Below are experts of layer 4 (counted from 0) of a mixture-of-experts language model. Rows are named router (the router's row for the expert), gate (a neuron's input weights, with its number), up (a neuron's input weights, with its number), down (a neuron's output weights, with its number) and show model dimensions 0-95. Each number is 128 + 24 x the weight over its row's rms, rounded and kept within 0 to 255. Numbers have three digits each.
Before each expert's rows: "mostly gets" lists some tokens that are sent to it at least half of the time; "gets" lists some tokens that make up at least twice as much of what it gets as of all text. This comes from a sample of Wikipedia text that the model never trained on. Tokens count by the router's weight.

# expert 12
mostly gets: " T", " F", " C", " D", " R", " S"
gets: " |", ",", " S", " and", " B", " H"
router:095112124145153087111101133105131118132136111152106132146145126126173138120146084098111114129123085106151090083150122132124098146137104118143115138192111168133127132158100141108151127155106170081130128178080122150127087136126137140116170085148106150120155113127140079144102123128117119092
gate1:163159145151123146104107145085098100102132095147106113117091132159122134138129134144119138063151130165106129128118135119148115134106130112140130116087146134137145172161138163126105117133133102135124104126116162135133159136140088180128104141190147125131111138081135081189143128151118089094
up1:140131139150114098117120162088089066142112122127123092124113138171131101107084132142142121095088085121115135122140132107173159145126136131154142129109145121125138178153157130121087130138144117095116104138142167154144124145126108193136145148165120160125108142098089103158164124153146129087
down1:127147154114130129124137111126105107135131089114107108114139129128123114162058146109129194069166132154115132111129154156146146123140099110132110094085138119156131074110132139129138082115077087143125072133131115117097103140127111108145109172117131122137133158084144126148139125120112151162
gate2:104153101061115112152162144147100108137121111119144069143093144118164153137144103135131115152135163125139135125152113128138135104113122150136139114109159136135140136069112147095139153086138160145176109136170150103123130101128088132093135115114107096088130141091135085153123127124110160084
up2:097125122103115122135145126151112144120113092135130087144125135098207143126140100132136145169129180101115143130120147126148125129098151131131127087123161113128141114073150134106149140074129127199155115139163149141148129102138092166118089132138116118092154129116130116159172148128104150149
down2:111156144111155135114131151177052108157133082131145125147137150146119103213138127127138091131103104115132116140129136104137120140149149099139138136152139192163138145104143122121138137080094114133109148089152139115144127116107157129109110109110123130136162130128112091177118153111151103143
gate3:133091114132126148143143194114132154091089194104132154141126128121110104067106103119133167134159153140161147135118145087130107090152152110141136103131136124147123102106137164142083147127114136152168136118151099121126131116140128145127126135191125125106099159164128120138121117128118068143
up3:116090128122111109113109129121133158128109217103156126142156123116123077078128100128092163132130140126145148158128095114138106090151119137125129114125088124130150090141135130140092152142120170164145098140148091152178151156121126147120150082182121110114123116146131124111111103131139094126
down3:079107118116104073131065154120122113141128123144127114131101125123127157146123131107117096165136095144100136093139119142146130094151138131089149157148115120093138130118123127146159183145099182119082135148154132173093139123138153131126129116139119136171159077146090152106136136132153145089
gate4:084144112137148174118135081153072122127087096130103154136115158126143127120190116088136120110101147133124135135137119090160104135101128139136149089127163136141152115147128128107144149147149126118074108130120151112097111179142070097118142095129105116089136141121127114136153082124119131097
up4:109156092144156157130135085143067123099118092126091170138129148148155115109149155102161116101138132137148122145134141149142107128118156129123118130108163143155153125167118171125112115109143113137100137143114172108074123162150074105141119156130102128080121191144127113126138113114092138110
down4:112135163104116147138174118136095176156128103095087107144137112095168102156168129121129122116122150119125158137144107111149125123117127152104129128118149131138134175102126126125112115129157150106104106166165143073112103099174127137117161118128114114112079145142058138155106123130102114178
gate5:180106124152083095168119123157110153167097107146157146111124122052126101149115150151139104121154136174095123111148118134136124160098114147141173140133115148112108145097126138143121152140118145146138164090136131129161111103118146122127130132135093141130123140178079081179123114137128121132
up5:172159134152093121168098108147131156126128121145110110112126116056114108148099095148117136088141145186131143134175155104144110112099157142148155129151121118114115145098157138132129124141148127125138119085173122100142107126129134152146120132117153128126088143163109053166129104149131136101
down5:154140122149159109133149088173114131105150096174106112156115148105154160109147125083129126100136139187115118102184146163109085120142118139127143091095116124161117144156131134147163131148134089113153112145061144142121118090131103167106136134123156158110112117123138119106112110152125149126
gate6:148125116117119130133170094183091145149118115126118088150118130115148137132106118115177152074092104114158157114139161127126111124142134146146127095157150146181108152120159164145100117113150164167151143069135161124082104107133136143079108148112126133142155135110125117137121116112099151098
up6:145122155142112143114164085135087139121137103136099107125097148134166140123128118154167170088081139130129145124144125129110102142133148142179114126145158139168152125139135148121120088096135125169168113081115148152087113106119124148079106116108111115121129134062139135108100137093116118079
down6:138133145109088122121135096136107123108090111140090108156137145139127100150101123168196087088104118116099127107111138140112124173148095138169137100128132175142119131101143159111097149132093117164107127114128120115117093103088169146115122120114137129092114095080120101134116161136092099107
gate7:179150136149129121115147122114128177172124130120127132145117078123147136110121146078145160135091138133127144140138112122138138112153136124138187140163115160130139176151113119088163173097133136131111086102147118094171122121124148167139113108125140166146133127133103144175136138201145121136
up7:137121077145136114128142164113135133139128112125142126143121064094144137107128152131181113173094113127135109157139129078137116166131110128159139158163086148115146150152120143109135167103159137121128184118110128109138115135136128098132154138132132163117101131176117064134129128166113070136
down7:132137135144104117140086132148141133123143139107169124159126126150117140160159132081114119119141112150135090092135116157105117155127113113139120114139091134140124103097154112094136121131149143138109119152141143134187110107093100119149117161075132155138153013107086130128113131143129123110
gate8:103107124148091152149142118163129144145169115128119145113102128140161109107119124117149127142135177160112124124103122149141134168140167117116143098115096081088139148134123170090101114129132160101142105119118147103130166137176092132152119143145123150120077178143140092160123164085111125083
up8:079121141182120133120110106162119170114171122109118158118127153137157118073156125108110112132130180127131117120113140147133129133143163117107112125123113099101154097144129151087127115127138165109099101125100153097109181165181096120137120136140099154118081156146139112152131136102120116081
down8:143124131113131135135095143142117108081160156120130109132144111182117152173093171176112128126164131148099079154113137141110144151186141095115079149124104102141128111162122150147117086162111090084127103108123141115128158135139135110120068122128100126139134124145143120134156126133170117147
gate9:136106090105100151165152130142144122081079156112143112128159144100135081149154089088173141139118114139136129139114138102158113106150150114126125103102136109167157115094142131106106155107135140120150114141123137137132171108156079173111116136148175162112132142142182133113155130120094154107
up9:144087112108123140145129131124137125121054143100112095116110142094157083147163086115152162160137128135142102126152103095146076129132128137133085115114169126132140119114116135127109168137164120128122095137098179156117167129150089132119130103151171115065134135134165140143129131115123142126
down9:151109114122148108121147153124147118144117211162141133151149161162109079145152103121157139115139089129100130132143128126112131106149131084121131150144157188154131141116149085119131174134092134118158144090130148144088117108119100117106156080155159131138147126162114116157118107127163142117
gate10:143114125092112117108113164156132123131123151119125109119065108106100122120114120166117157162151165138103166106114106154126089108157148145157126084113129118134162134058138115094116118136157113101102141112138101125132140098124125123174158146169083171119108154133174116136111130113112089118
up10:151115110076127126123137144148127101127112149081146150144104116096101134110128101157139145164140149126115148119126119167139103147145120163155123085119084158155164113080133127096082099150164128088106113118156089120113146134082129090176137168155107143126112154134155109135151142113151099132
down10:159074139132146143158095111141110149153163126198133129123111105153153148149135096141098148118120132116127120100145128112113135111105138152179173127185082147088110115125163123113142122168111099113137102102122145116142121139104120166128113123138113137105155073157085102124140121148163134144